Below are experts of layer 8 (counted from 0) of a mixture-of-experts language model. Rows are named router (the router's row for the expert), gate (a neuron's input weights, with its number), up (a neuron's input weights, with its number) and show model dimensions 48-95. Each number is 128 + 24 x the weight over its row's rms, rounded and kept within 0 to 255. Numbers have three digits each.
After each expert's rows: "comes after" lists some tokens at least twice as common just before its tokens as in all text. This comes from a sample of Wikipedia text that the model never trained on. Tokens count by the router's weight.

# expert 28
router:096124100169120102092158138136108117149143123160111148139203120142113110133125141155106100076099137133114086071082165156145159104161135156115130
gate0:107145158171105152136067090128117120145102166140151135169121127109164105133148142156119145133099116148135171106144167093100125124180137139135111
up0:101117111104183099167151132119143114135091129145141110110097083159093137106146142113156144153118128105069133154164118142144135159123128118116130
gate1:128105141139097127109126129161076118092149115138108134125103139114097101144119166164131124112122145128132114164073114095156108068094151122117110
up1:138106148127147101081161111088137132115144111119143114125131102139170087124144099125133118107124141145091180109155148119143103140107156139139104
gate2:095151146113150134153104178072156126111133099137123109120132097156114155127137117119113136154104094122118146177142143131170130168128144121119131
up2:111106100157112149151116135105166132102154106171131117143110105129101168098158130169125159145125132120170161120139137135127119162130138075149077
gate3:118132135141133118159103102156182120144108132096084124132156142137160137081105152138143129117108124145127121103115166129102132105144112150116129
up3:145083111102138118065149122118101116132116114149126130115133100080115133151106098103101126103113140095157116118176135090151141151133098165101128
gate4:096103139103172114106154092145122125136098106148104157143131164135123112128148111163127126133072095115161070153100135119115135130141106137152149
up4:141091128132151131096141107141117127168128148124128116173138138174117128146102137157103101146119136142118105122134136113089157108149095093145115
gate5:100123148148151127113123127122091139120109133170085138089147143114168115115137119119113135118129101161119101094070124139070122140101135162139114
up5:098117091110157098143107137128186146103143094120160122138090161129104126165118116103139103146152139105096129105118143147143131144121115127144080
gate6:143137137143110075090158135117163114126128155150125112123168144103142108135126070169101102152162097156124121139110133078103138153150124110128110
up6:119121112116148137119133157110151088122142130078134132129091169149137117127131127163150149122149128153155134190117142121139113113125142153151112
gate7:139076130139130125114142114182124138092128103127121168162173118085107146120143129098161105133133164143125163144125127100147143166128117123143095
up7:114111151138149119102104095141132152158141127155069124102206111141127113144128073119117073130130155085153123093125152104122138105149154193178135
gate8:114146119137139147177094113123085107122141126092103175147130164110119101117115118180129177116133145103137135132121108140139135147165059116130096
up8:128107134137182164103110085165128116165141050134149111133132154092127153146105137082125135130125115114112160128144133152206138166142140126117182
gate9:113136081129170104151154089111097152107144117175133161098134158161162139137167141166133113168136111148125098144140123149104133115129140133131136
up9:121144084086133165127131148140064099215118125156107149108125114162138112137098124168113161157117150098131124099080080120094121124105103158176138
gate10:153119161145145129137095175110139142124136148149098144125128158132112113191136154109124086147085114149155127150105107103094146140147100092159134
up10:150122123111132122159130147115140163129096142107100171094174141122146108135145127132133131103150164108107123159096108162118128148100093120105146
gate11:105108110132094125099142120088162113150129128148079138114161105165100124144194116132102133119133157125160120162124144104132137150132133146116136
up11:126142126105100105106138135134133127157138167130091140132156085137100120129152135150122157118137148127127119144103113116144137131124084152132125
gate12:137108160054110092133107133130103142126094083122071151117120162117168131160099160162082158131122107133089138100106149107103125155167153159138131
up12:145124145087151136090114134131115139146149125130108137118115155118104132113119144225128133120129143124116106128099116126130132159113145109105164
gate13:177140136115099143160101117119157112137136149130128144140114135129173087138116097142153137136165092149153128150125144153119105137168106138143133
up13:140123138143162130127125096115127125113093124104120145117113110124111099143124136144098145099179136110153141158131134092148147090138148105127137
gate14:146060146127146140123076126108095134104112144124098121104144135147127110108165117125076116173177087108148132096105130115131130103152111161131106
up14:138130104140165137153161160085140097110131150117095074126176193114180111164111119142104138142105152132060144134110102141114116147133137149124163
comes after: "2", "1", " in", "an", "ab", "ar"

# expert 8
router:102129092141134123117117122133116106136142138115113151139111134119144115152085129130138136105110094096107134125088119137145161096130111136120191
gate0:099138125138165156152166130124105126132117132153114124145127134120094163078080123160128114131136141089108140134170089130100088118108102115138103
up0:067139113128116151148162135103144149071131141123125132141117090131119161129109128119134127165134107087090132171131102124147116139087134152149159
gate1:123159128145135125121089078133165093148088150099145126122124152123144120154095163109132123135118107131157119140151148120107171102148102117147129
up1:046093143160112110117100139159124138129099160121157147150138106175126141115161127125088162089147120131104161131106124118099173094137128159097101
gate2:142130109109178124122146115106157117144119111104132089113102130159114147149130103079110126130163138102108115148132082111125158095100128116109172
up2:154095118118068106135155107159124130115158142097110166144141115096113118118185134153135158131121130108126128178135148116138117132126129146122104
gate3:119107084131150159108102095107070115116078167111124133097110133141160125131126093092135129122111110116127156135122126138138141124106112124127131
up3:138127112183179143111110151100113125124114116128137139146117103113064126145162148109116100177129145124102096124145141099135076103151117089122168
gate4:082184124133142119124115090141149175105151144111105121112141118102131095120118089158162140128113131149133148142156137124138133137179131157094095
up4:110112083106092151132086117113192128102102119121156146152139172113104113104174145135111123107139137117076117168128135120137113144101109116120113
gate5:098131117178131165150130130134110135115087162153112123181113130105126087151160127122139139125150099154166145116141164135139129085104110104158120
up5:120127179171118146156142129142150127128114076071137100139120135104157125132164167106106108139116109141105127124121149122165137162108143100119189
gate6:091173126106138136114144119143114130131140197123148110137118106135125129117051121138135135110107134084101099112189134103112151123116108145124119
up6:111134145209125102123143125133127156122110116161119137108149112131103148169136126157093132146152113136162135109122129176121141102124120083131095
gate7:089118135074081148090116109147132121110165081088134163117140179097157108144101106090138133145130120112132139141079169136150145108118106141125109
up7:147104125124069152118124135154104160154149086130108144122136127105128087145131114092131111143126123107140151152115143129098120120107112144130095
gate8:128141141105129123117102185124117093105167137129113126110122132181122170098123197137103066129129127106151154172076132140140142139157128115127121
up8:160099141141108123099113127117160166086125110174087125105117143130117146108160168113115116118139120171118120124081131102123112136176079134083109
gate9:149129178094156137154091170140113102158164124151092132103138159128107132109135130132141130120046138131137124130046110141126088088165109148129165
up9:112122141073127094130094124175126139172199139140138159114125134145111149155107096132183117143088111168144130145076101105128101117151090128158161
gate10:114141099134145164101102118143065134108121140111140117137155117105147094152139114125145151160133109141068123123110140107124141109130142106131132
up10:101131168168098139141133107169171133120137140160131161124118128107122158169156142139125094137156135081148131126131139142093127115142070136142097
gate11:122195102084131127117088111156136139133141141166143116162122132118102142101129117114093123148153112148140121130143108131139119133140119144096146
up11:142139120106093119119119107152075164144131139132125126099142140123128105101150145121157105143131189142120133130121133128104119122151111127163100
gate12:121123113134146096149083120153068120126133159093106152172134115096134124143117108118114100111137110088101119163113149133145180120099115138142158
up12:187142115112121119105102142092142154126132139141157144141108132119131112126146130119120128159126124141183125143130094094140138141113146150134148
gate13:148134137108149136088101164094122110096123143141152119098133116130127073071093149092107155112137116139105119117126103100161141143144114123105124
up13:142097155124117084157151133141125150135129157134109115149149145147126139140153136143118162126137132143141126117108096164115089107131144098118117
gate14:125123075120136151150134153108100138152137132126112174139138120148130152127112116136132118116134178112133136157073101145111114153154162182107098
up14:145138177127086126132150116144140147132157136123142105075139124109131153123143128135114129125137120133147123135181148113106106126145119058103161
comes after: " |", "\n", ")", " (", "\n\n", " ="

# expert 10
router:104133124152121114109149132120108090155135132115124169129120128143100158153131140159136113155075160111107151146137154125179134150138113121116153
gate0:140147131131182112125150139084131132121157106141108110133127089130139097142143122121122108120125133106145139139135129147139148127126112117124112
up0:147097140151150091106165166114102122140110168167164167146117075102136122111123166103096156111122148136128163162100162112100127160099145120157143
gate1:129113087130141119125132083091147129109142152121120105105158119123146118111097134139113112133128158157128109150078129081180201136085118167107127
up1:071119097124100139117125098102162107155132131124117173132113084122115129118099101100090120130119186151068118135121108101171166136089137135120137
gate2:108169157127122129108126153157132129116171089149134143126149150133119126102119130133126129121130113144123133154130148114173121143139148126144108
up2:129132079092137132147121121135116155160121100142143175124124147082072137153115137124134106156133117214134121187119111084148157111094141138174136
gate3:118160148126143117134124121169098155145155129182125150139132127129137105133147141146152130176134122118111122115140112152107135118124110141148099
up3:134139121131155169174125102136131108147097082093140100128148109116138125134157112152136130150170131107116116121133114113140134108134159149077161
gate4:129084112136187161153117131158135123156136140143156135124126103132108145096120169164121119121159104119132142149164100110119102105149098151104141
up4:107147131104091139128142150122155141124148111118132124133098138154118101151097135106103165097113115123153143072106149148107120141140088104150141
gate5:143115088141138119161143110142117116121142086142183200140153117149140124086144218157120149147102088147099161128079164100118146162141127093150142
up5:136141140140112171118101133155138135117114135075108090151086126111109127133110121114160077137155139104134127115128141190078081141153109085124079
gate6:094130097118121106155094098140127097169103167155131131118143089128128107159151164144126170105140142181096111114149145165115129145110107170116167
up6:141133109123090103110093119168098140162108151142139118117109069130157115114124139139158135135135193173123137123133116155110130139120112152163164
gate7:072114142112158165138118109151127128167130110142158136116110162141129115142118158134158134144132150128130142129103139137128163112134125146133158
up7:123123124134172113132122102137093128107156159150102172115141160117133126137163132147115149100117114104147149085163131132088163134131145098170171
gate8:106116178097125107164147166128117103164182158146128152141125136126133114120159110109130150150114096082136127113129132126139103128134137109118153
up8:143129150140080118155124116162129120110167134122122102106105140183158120117150089104116082127130143076090149120138144165113100134144158108097124
gate9:141137128107157155102145139178123137157125068141092179120119115150157122140088121149072105140110141106094122116119177105122138123192134126143088
up9:151139137126122144104146127109132107161116142129106108135114168119157130104139145098097102158121166150135156076097180134058121135114161131099088
gate10:149128117105129131154114112149125135175134159187068124171110120099111128119163109119111160131140169120145157139167113088149164116119139131171117
up10:137132107136143149149107125134155130127176105158164163111122147121129110100105118179136076102140149117135138175146121141153115128126130121121136
gate11:104174151126133119136132112167136144089139102083187130141116132149068132109123127147164112134133098103052147133100110153149169123125104111109112
up11:155100129113117138140149102123111105139136171126114124104147133083143134166135135094079166142096162165146102100174124127110118124139168156176146
gate12:120145148113166160147145147146090141110094120116144047115111173122166135121135164091113069160140127142109114114128104101125125142082119151115137
up12:091101135125144150117104127136088073103104082093114123110127127149148149131106114119118130137141083161141128146142180123122124140131131123096104
gate13:110150109132115164109136149127123096098131108132118117145129080138082130137121134100100153109133085153071091149094138140118168125146134210076127
up13:128180208129148100157084100119090161142092124120135124124128106094136125131174121140112154181115138122149171127147166096115106100155110110106110
gate14:117137114163112137121168121115144140142151139126114183111121161161092131099130121146156150124135167098116096156110071113162155108138122132120101
up14:140118137134137108136129179110074124107126118153114135124126157158162127173127110151130099136122082125142105108170165154122077136124098117152134
comes after: " | ", "0", "\n", "1", "3", " "

# expert 13
router:124133126091157093145146135124135101151129125136119103148119090153141119117111126144138135095111175114097100099138162140175158107134107114105160
gate0:147112142108120088130158137120121151167153100148097144093142112112147112127139158170158095129120159132129113088111097151098151141129126128127132
up0:122159099064113097128162118075128116129131134113145129113133102167109113129105108093157119109108114122126114149131104114140095102146137119128151
gate1:125166170153136087104091142149124150140098111167117115130119160138106126153123127168119128092122166099130114119146137105119122130095128133118144
up1:158093163137106114106098191149158173132178109153109072131109130119108148111137115169118125134138138109103123086139084130103134145128102151128119
gate2:152114167107132141100133110139129105172133160128108120137132119135154142137117128134099140125115128150109126129184147105154113146160153110099116
up2:144122118140126124128129097111144115145109170132132109133131073115107135122147112158131149147132117106119156122152120139144143143140156108128134
gate3:146153150128140127137106114127099144128134165144109124084119167173115138123126131123125141160102149156162121141107124088173175120159106159122111
up3:151103095127122102139099124082165155131110126188161104120140164124173148098163111167112134110122123123157125134109100171122153132097123139105117
gate4:114153091104134106123139145105108127094150083117110159133139127136141129081144117121127109103168156111153115140124180126138144134124087131088120
up4:124096126099145095145129159121156116108157137107156118135131105142142121144113135126117131080131154105138118143119148103129172124117161117118094
gate5:111130155158137108142141146105119153164109121123148128170138120103135103178133150165166142148114091158125085093151141140139141100117143118135132
up5:095071100158167104132141172137175092110163135132128114089133159172107111100104153109151118143140127145123131078107178132135132179123105110143112
gate6:127114133142151095146135151174158145101109092158153132120117116119149100123112138094117153111108193170128151100113146174107112122116150124115098
up6:145154126121156099128168124098158163089099162084164144083158150129142137147129153121144121119119120126143126100144125144097098160167122115129122
gate7:110125124155127135143116149147138102127116152186133136146113127136109141092123134123165104168101152130142180182131171170147163122136129168140137
up7:099148143100142110142104140144092151143116183151102131131120135161125136120108112146123112189115157160149128105126103154133108168114124129132108
gate8:105122108158089145135123113157106149121126111137144116135133141140132131103162105129134119127134143131145172154106112143133152186129139168121133
up8:110137117138189095134083118170143101103137138089093107117139133147119097109130141106100108102127141149115184099145142135198139110110127140134141
gate9:088110092102157105127122166163097128139140127148170161134119117133132134128108109165131161133101110134120150128164137140144120119116117133183145
up9:088108128105106139159098130142090149121132103120145155113111152138126120121124129146136160146087155170107150123133136116128124121101086132158131
gate10:140098115116158087135110122111075144136149174162127125146104100086132132138154095152108140097130171121115152132099134115145120155158104130097138
up10:156121110143161097117146133096101139117127143119111157098128099171125111085058121129107094094138220115105126158104175084141140084171126125105117
gate11:130117121127106100116116123170145165131140083103177098133104118185134091128189145150133112152123143108168098157166118134083097102174146150119128
up11:128176194148134112080105124121155151107108092151120112153111120078135129131113135133192142168083134163132133134099125144142114126139119102071147
gate12:133127154143122090132149138145155102159110162138125108101141084113125132101110126116112127082126137124120152119123137093124145118149143137070141
up12:138131099129132125119161138141107106098096109086139141099111123105132154110112145112147149125113103107109119168166123145127121109129088140131154
gate13:141136169195171152075144157131109126132116098092102141135140115143090159137128156122163121144140112128099084186144147164179095129171081120127103
up13:137111152145139113097128129125119127153147157093113141104164119114137091135126113130135139132148182149118129150105146127154122132181132139117133
gate14:108103124134135170127099123137120111107168096150148176154119135127119137140138131087085178124135144111124091188114159131125110118150124120136148
up14:164114121087149112151112187136115151172127158163109129116108198120131091127123137125078111137122111128159135130151159155130121126122109102124126
comes after: ".", "\n\n", " t", " T", " l", ","

# expert 18
router:136094165127107092096126143110135155130106136138150130146140108165129134147120121158101123085138161103137117122100150148134150096140106158101089
gate0:086187117096146108098146139151139117156177136164156110137137150112117107145125142107155118119141133080144116099126129105104135117105136104144153
up0:149107098170139135139131096140148148100090141095100120137136186109108153118141130104122107165148100132116097104102155135141187147134161154139129
gate1:112160148124175130158138120148155154145142095121165160126123122124083070150122103137156130136146128148083083139118161168125108104115101123145155
up1:116110114158135132121102163153116105116122137154099134048121081145149157116147146136096102116102116182158131122103181107150119140150130152101080
gate2:113097118116118128138132102180151139112132085100154147153163139105130107118129153126112112124103102059204129116099145134111134127111118131154147
up2:128139140118133151117130140140121127119137078101111110095167153165112092137142137165121109099151127100155104134148112119100108127111140113149112
gate3:100148125159127156108123122155129109152146124130069112147115150109107120150119128185131138113115114115153110140173120123104146106118102115132150
up3:124136126153150162126110144148154159154118136124105104125080164132113159137138096150147119153133118097151133162124126080123139142092092107144141
gate4:116154148091137158168118153109140094152097116112115111155158142155170103146117094103165152125115127150121121116128108093119142120092154130107138
up4:126115134109123122095127146093146091114157149118096136130150124167155107185093128107097127114116122107144114133128117096110126139135169117125104
gate5:117123163122137108115130092102112113133183120122100145167173117149128104131131133139120127200109176130137139136143129116121125126115055157109117
up5:066130154100131173113115099147087112097064117104131124147133147089097123126107109122140150118149149132134107127149187120117114127129138157115121
gate6:127099138094117118123124148118070131089129120124127199107128072141087092145153147123139133102141106108093141138108148128108142115153125099142122
up6:137130158159151104105135168083142103122147146144077142089134136162178120167127113121192135122109106163101097092184142090141131119164140083141113
gate7:127105141114096139124117173117157145105170100131150140111138102136118183138147109147142157122114112142164127111110136152130112120109101121165093
up7:109110132126163107115120125121121139126166125111137111096100130161109113132126164101141085070118094105130129105098117139123103172127142120123141
gate8:090147122107126142134143103143086120119123154149096137094125172141168121118158113154116125116135096084138095116128080115133123098178137122152138
up8:137120163145143124117125123129123151089133156110094123116088143073156151111127074131157129110129054126161120127185097120120074130132157148161106
gate9:118113116100159102112142121110131148118152196087083149150121098140110105121100116096108132117124160135083090138109131140151174140139100120086119
up9:156112158122115091151129132147115169111125156127101160137099104140142086162136153079081101114142152114119142169124118109135132123134193136143118
gate10:110139112121125112105107130157111146135176142103105147109140112154112110136138158122097103134148092121203095140096160164130165107142130111125119
up10:130127155122103118149118084135135150134122113140117134177161121170146161165160119122104161139111166085146123129109132099133121132153139169088136
gate11:120154137140120153121109105117103111123120142149174146118150116141106083109117101106151114108139117139119121139145164081149149110156128141129130
up11:124131080127153155116099131137125155109100133107128130142136130162138151172121141149073139148112127128136105103110142150119110173102130084132132
gate12:115109134138144108110093117127135160148144148112121121142111163144137109101128133095123089128114169141107123129092117148162140127155117130133106
up12:104117153136131143131149126102104118130155106145106146128103110151127129148107149131131168161092146140118112121126114104124082106129138110097159
gate13:159125157151124153108134127132139136122111122121139140141156133110119115178128157173159147134131094136117170118148143148131155099146110135121142
up13:092147112129127146141129151138115123107080163118140122118135136148148116084118145120156170109132107153089123118146099132141096145119116129131136
gate14:139113131090120119096127098133098129154140133148166165103180144095115113112116097099130114110127142107124146129103090100146140161124127148134100
up14:142156160118128147136115104120126138157166151142155116188100131136093136162136126062095111124135094117097128139084111133128129127150145104124098
comes after: "\n\n", "\n", "0", "|", " | \"", ":"

# expert 17
router:135114107116138116099123139126121148131164158154140158144164117171145156140087122149136141126108151101090139139108140145178146108119098168101142
gate0:148142125160159155126144160117157169140094147153127170123128088100122115088148125155132123145132150131119124143122148112166146115107113169110118
up0:125151138148106152098090139109151107133086060126146091122182137182092122110165120092127155114186115140170096129119156151097122128131106094148102
gate1:118126106126124135188128139144138113125165162129100120138093128142140095111134155156183124143125117152139169121136106163131120120159137144151126
up1:178131149151150131127126170100150151148129112087136112161143099110095115110114111104124160124086165168097145156161126099146156131108130171128152
gate2:109131150129109095113125103128128102135124097130127131174159122126128150117082142089163142146127093123134105132141137136144072118099090153079102
up2:131139096123146148118121082130128137101126119069136197141114171119097108126149120150121129114123162151127079112158093152142152179129146129172108
gate3:071137115123129112148094171148130136155126157134118122116140157171156139103069137135106131161161156085133104102125154131138119099135069109113136
up3:095122148114078106121173142108149103147113111130123100103124136193172111112066128105126124122100158118126132094132116116119093139132119124117155
gate4:114148146134137125135176148121139147147131097145135154162159120082157136132134150130174203127117111100084140141117152118108125105154137102120127
up4:201114134114147137125076141127105109090132122111089141105122160085135127097136151121138133074118116122119131163113092115123154129131148148181131
gate5:080140143088147099142107126134097136119077144140091121146141152120132148131167148122098114128096137112135138104148127176114125132145106142105144
up5:139099107132138130123131132139137174114108118128152144152122126163103138126172111134126179124132152161110133088197123090133099123126173132116133
gate6:177145112115200152131121113162144157123124129155121155139116153179081125122124112119160151126169108165153122150118145098116141108109137130122124
up6:133161127131114123126065119130133088127121113145074193085085091097134138098090127141133124140134159110145115089166115159156079116160156159152081
gate7:143125119123191107123101125165120148121140072185152117115141151164125094108120162142133133125103098109104119095097121095134123109123129159117161
up7:134130131109144100104140153157120128156165174188110136124109104130094128108130126151117151178090146084094118136132104152163094139118101117121164
gate8:100096137100124115111131170093143127134125134103112114148121141138141126134153129132083149122132093153141093075138129162106141124141138132078106
up8:143105158108153146106127108092153147093184098102109143147141143154123137146101118137145130096118109103103134102110099130112114146153139150109122
gate9:144149121122118132129110158114115128137147092139121135136173175151132112156154150126123150117078076140116120104130151149107144140089093144054133
up9:136135114105132140162117133141125138093089132098147152098130104111134116092101115121101103145088186151088106145147120180150101131101118152132110
gate10:102111172149153143164132137159139134175122166137133142107102109139153093083125135127099125144132141113120125110191104136129129156128173151153146
up10:099136148128152103125131099139128124151105163151118113132130131188122113147157152124117109114119112158161138108140166089108180099135134133124087
gate11:110122153103152102097127124161136135163106130158047098108124140108170141126098138162110108143145123127135113132134124157120120092114128161119089
up11:147119126116127082086104178080145126144076130126167143119141074130122122175082128101118142131176159114125115118183124125131124105121141084137113
gate12:111136104100105145124115137135122143140120105157116104125115145144132134155152135167114122153170130172143109115109114173090151098098120149147109
up12:122131157087088109118158136136120146098088130189082145126099138174135108116174125163149154120148133146148139096111140138124143121125126138162152
gate13:134148128140163179133138130115131105127140106162109156130194167110157147144103138129124142109106111136167123140121128111095167114113149108123129
up13:133138138106125080114098100142119136168142098106203108098126056175114138119113119137135104161114163151146096111160115141155109121209134146127111
gate14:141104121121159149053169160100141149158112135092121132158138121222118130129082152108115158110132164183109003142127150134130128114132113148126132
up14:105127135115128142130155124141129150178109147136141102113137148180090057140120125139163149119150163140169131109104126079125104095120088165185098
comes after: "\n", ".", "==", " ==", "===", ")"

# expert 19
router:112126128164121121118128136147116115147126124080093156118150095118108072128157138143154124143134168114110096125124136121124102110132117149111132
gate0:149156145133096179115102089151091134144159079154111139106177136160127147111145113158122156118152063119129157112120109132121159120130115166173125
up0:142115130163180142158133158129121144160115102114139181103154077131072118145142150135122159149119112109115145173132125100106117096149116097147138
gate1:169091125113122116153117139125111144119125106149104137084136128160166111106153127134074150100136148149136127127143105119092147112151149140139111
up1:138122134133135126186149159144115167105125109132134184111105112168160129135137156133161160134120118127143141125143105144109113128162141138123084
gate2:122122120133096094108139146131145145143130174123149139141107118143136106138131120097120107138128142138127119154104112105112134134114121117146139
up2:129151149111120138140123129096113135110158100083126130113116153136173089138156121096107109113140101133133099164154134139142144087112157112131138
gate3:151136125114121114177120150115108108126144098126137147124108122168174116166122144148145169141109133119126124103133157132091128131165178170155138
up3:123151119130118102119147142120137111134091164125085095161132128093121122129113117130089123137160151133135114116138185121084165111111121101135089
gate4:171099127116102095118149104147189080121152141119121076135099095112205127160116123153138111154143116102107118161122141172133104137129132129108128
up4:177106116127136119133130120120115120103144122128118114141114087132169103120099156154125102156139086137149123116147139149155104152137112148121126
gate5:142112107149111135129111161109123082117102102133127129095140126201129120113138173146129115078089097179153127114136107108086122111108161168106146
up5:128141069154128095161140091131157135133128097126142138137134145147115094098132148112123107123132133131143135114081129096098145116129138127079141
gate6:149150122119097144089112138149083095154133154150118163068186132141123156110122147130122130129147103156107115113114138095109141144108131130161117
up6:148154169112162129149063096149131099126152163128160129159133120139137139147097111158129165094074177105122101099130123154156136148146103135129131
gate7:143102157120190102146096143132152127137129185102117144149117094080169128157144120131113113133148143184098122156138140182114148139076129122147121
up7:102131111154152124150132141140113125174130135169155140116103150148119157131098127158134128118093101095157117140119087116151123120128131125124123
gate8:133133154141129102135142115131114150151114080114143124142127113132062119117142126097177100127140166128121173097143156106121118118130136107154122
up8:101106108143086100120146128079165104098117130131148123149099143097178141095111142137123113121134137136139125124133129138125154123110148152119128
gate9:106139139107153133143155095132135151129101135160124117155152116126131153127103125139170140154134125095111165087123096071116127121123108108141077
up9:184126113128124153149120147142092147091166137121177148156106163106150152140150145127108135121142147146154121109142122166118142142144167160134134
gate10:141133129147142165140088103165129114138105109155143103171143090115129121133123095162089132143139161079092125148133137150114147092140110153110071
up10:150152121141131118176169143125078130149149197163130123143126077117134164135141155143157141139136176134120134125127170145153116132130163123156139
gate11:118116108128155132145118120131118115135157158128145141100111133163145124191102125146128140049103113127130119130167111129115155162132146116110143
up11:135136103102108110122141174126137138156120127130165148161142128145102153113121165163147155097095123165128150151116135141125123150128102124118153
gate12:102144147117134109125160129129149131127142131138136120127152154142135081178112137140132132128092133139085099176107129145172114101125144124109174
up12:108111101149139125120153155128119085127115121162142127145125099128132154134110124150114097123122133122166122110104154103129140120159103188115125
gate13:142149136138129141144118116176138136132117134149178131139134137170105161118135132170171153158141168111132134154121151125134112196140128118128103
up13:163127125131128130169153135132150153160139127125131131142149079104113125157093119149093153144136085107195084114080137145150112115150153140103133
gate14:117103113115126067129123135105145132119110138172139102115118096156163127161160135167147133151133151164154134127140099136176138166112120124135151
up14:100107093139107105082107142151119124111126192163135114122137098074099135140142116086113156118135144162179116126103144146138132130116083079153161
comes after: " | ", " ", ", ", "| ", "–", " ("

# expert 5
router:141139088130119123143118154095134114135103158089084163175131077182135144170148123139131089112109169105140129139083144125166128122164126149119126
gate0:102167087144136105180152140101135131121108134110151111156106086127101128128116134115125117127146159095111098094133098117124082137110160131147125
up0:136093166148140121131123145133135152125095132100130144137138040153120110176140108144110145111142137127159162159132100131140135147150119133119144
gate1:177122150092116108157097144137161104115109122167084085125149114126186138129131085146185144107127121126132096144070130156131159135184142121124129
up1:086112147152141130141100111140136140120116135129115149101129140153133139164119082149171154083146139103118104175101100161093117126172174151085136
gate2:166129117121126137159085091130120117158175109144140170113113134152163117153126129127154119159123129070120139178138129129121112160132172159175143
up2:156125125137072158135127124130135099143160130102129166133119176140169152106085139169117103120166142114096130122144116100124101123130153137126114
gate3:106148119096136142112150116116146147144130121148121137166155121136142102106139108127120137099116149184144131155115152163145110153182102111102103
up3:140113156142125107089073113148107153146129137097117088106117133114132128155146129143079162142162105108131124131145094116126136160090162114165137
gate4:166091098071153112118127107139141133153151125124118151157133109168136145149106133154123145129098112156099093128163176131136139102099119119095083
up4:126148142146084116145093105120108117147131153167104130120113098146109138135124102131099115146138104151111136146109071128110089115145126122131127
gate5:130159144075145166146117111157141121152113151145132118121130156169154126141160131125149203125126099123122100152117160107144166139109126126147149
up5:093150123128143156160160124126156110103116099126116122168121097119113136139099132147149134103148158130135068143149127128141139128132082072126117
gate6:111139113107149146123132156161116160121116133131129160089148196180148122143158104163142169066117093134157108143159123169130146123201130139132169
up6:129158138170103146108124108117125120134095122149142207091117107153130147113148159168161151098106156160124096121126146127147141123134110100126100
gate7:099125127131149123134123103097116116150129149113112134116148175113137107117136119114154135162179127086111131119099110120162174155134145139138159
up7:152083109088118163140101114132141098110143148119087072129118117123159142141124138146106096127152120156167094138114123165123134161150150115131148
gate8:135149084120184131126089123173117128113111080116159119153124110127140119098133097078140127131105119146129087154149071084149117135175118136175125
up8:104127127093163110129087124140148124132133120127157120136162147137139117139140117144102108092089174153193109116115125172125119125176105155119125
gate9:157154175178164129124120159099152162154096132133108159139094119166138132128136132126103151143108101141182110120098145096155161138176127145137119
up9:109125106136113096123156166118146121118157109092149144150150132135114096066137127135140115094126137110109138113125148135106102147100126175132096
gate10:114107086130141170122146108111100092111092120159145125145118129142142137157112144114128122091116118083155117116140113089127086078130098144123183
up10:080156085103133140133115125066184121144108180106156139109103145128148131108129174113139119132123155121139130164135121121103105125090133114127165
gate11:116121124149079145123130150136116148104176119125031144089149144115115131163136149100142143135126060112106108112098109151111117101127135144187105
up11:140104141126085161153128139134112149152151117138108151095177059103141102135096134144145130126165073098149101113126134130098099111070147139072129
gate12:096093111122165152098132081157154120098126109149139113117121074154116133109093119132132129120175138100105127169078136120127179114139162159141149
up12:124132123125076118121146124072100098131143135138165140105139129120182126124150124120114115123133130156115140116134124112113114145170122107116116
gate13:083119121089142157163131104155117119098112161116118140115138122140122130120090119106156197138179159144072138154156139103167164136130132190088117
up13:131096105108119136147141105126161128128142160110175180127129151160131125112142113102118138149126168165061124119171162087201137119114127189117136
gate14:112185084140180100158126135140181135086119157133146138139112124147145151126094146128109106141127154115153131116140142144082100148123095108137134
up14:164122119086173146124163132140102139145136126143102141153122130135113153118150103153160163123107142109153149118135087164112116123149126115130118
comes after: "1", "2", "6", "3", "5", "7"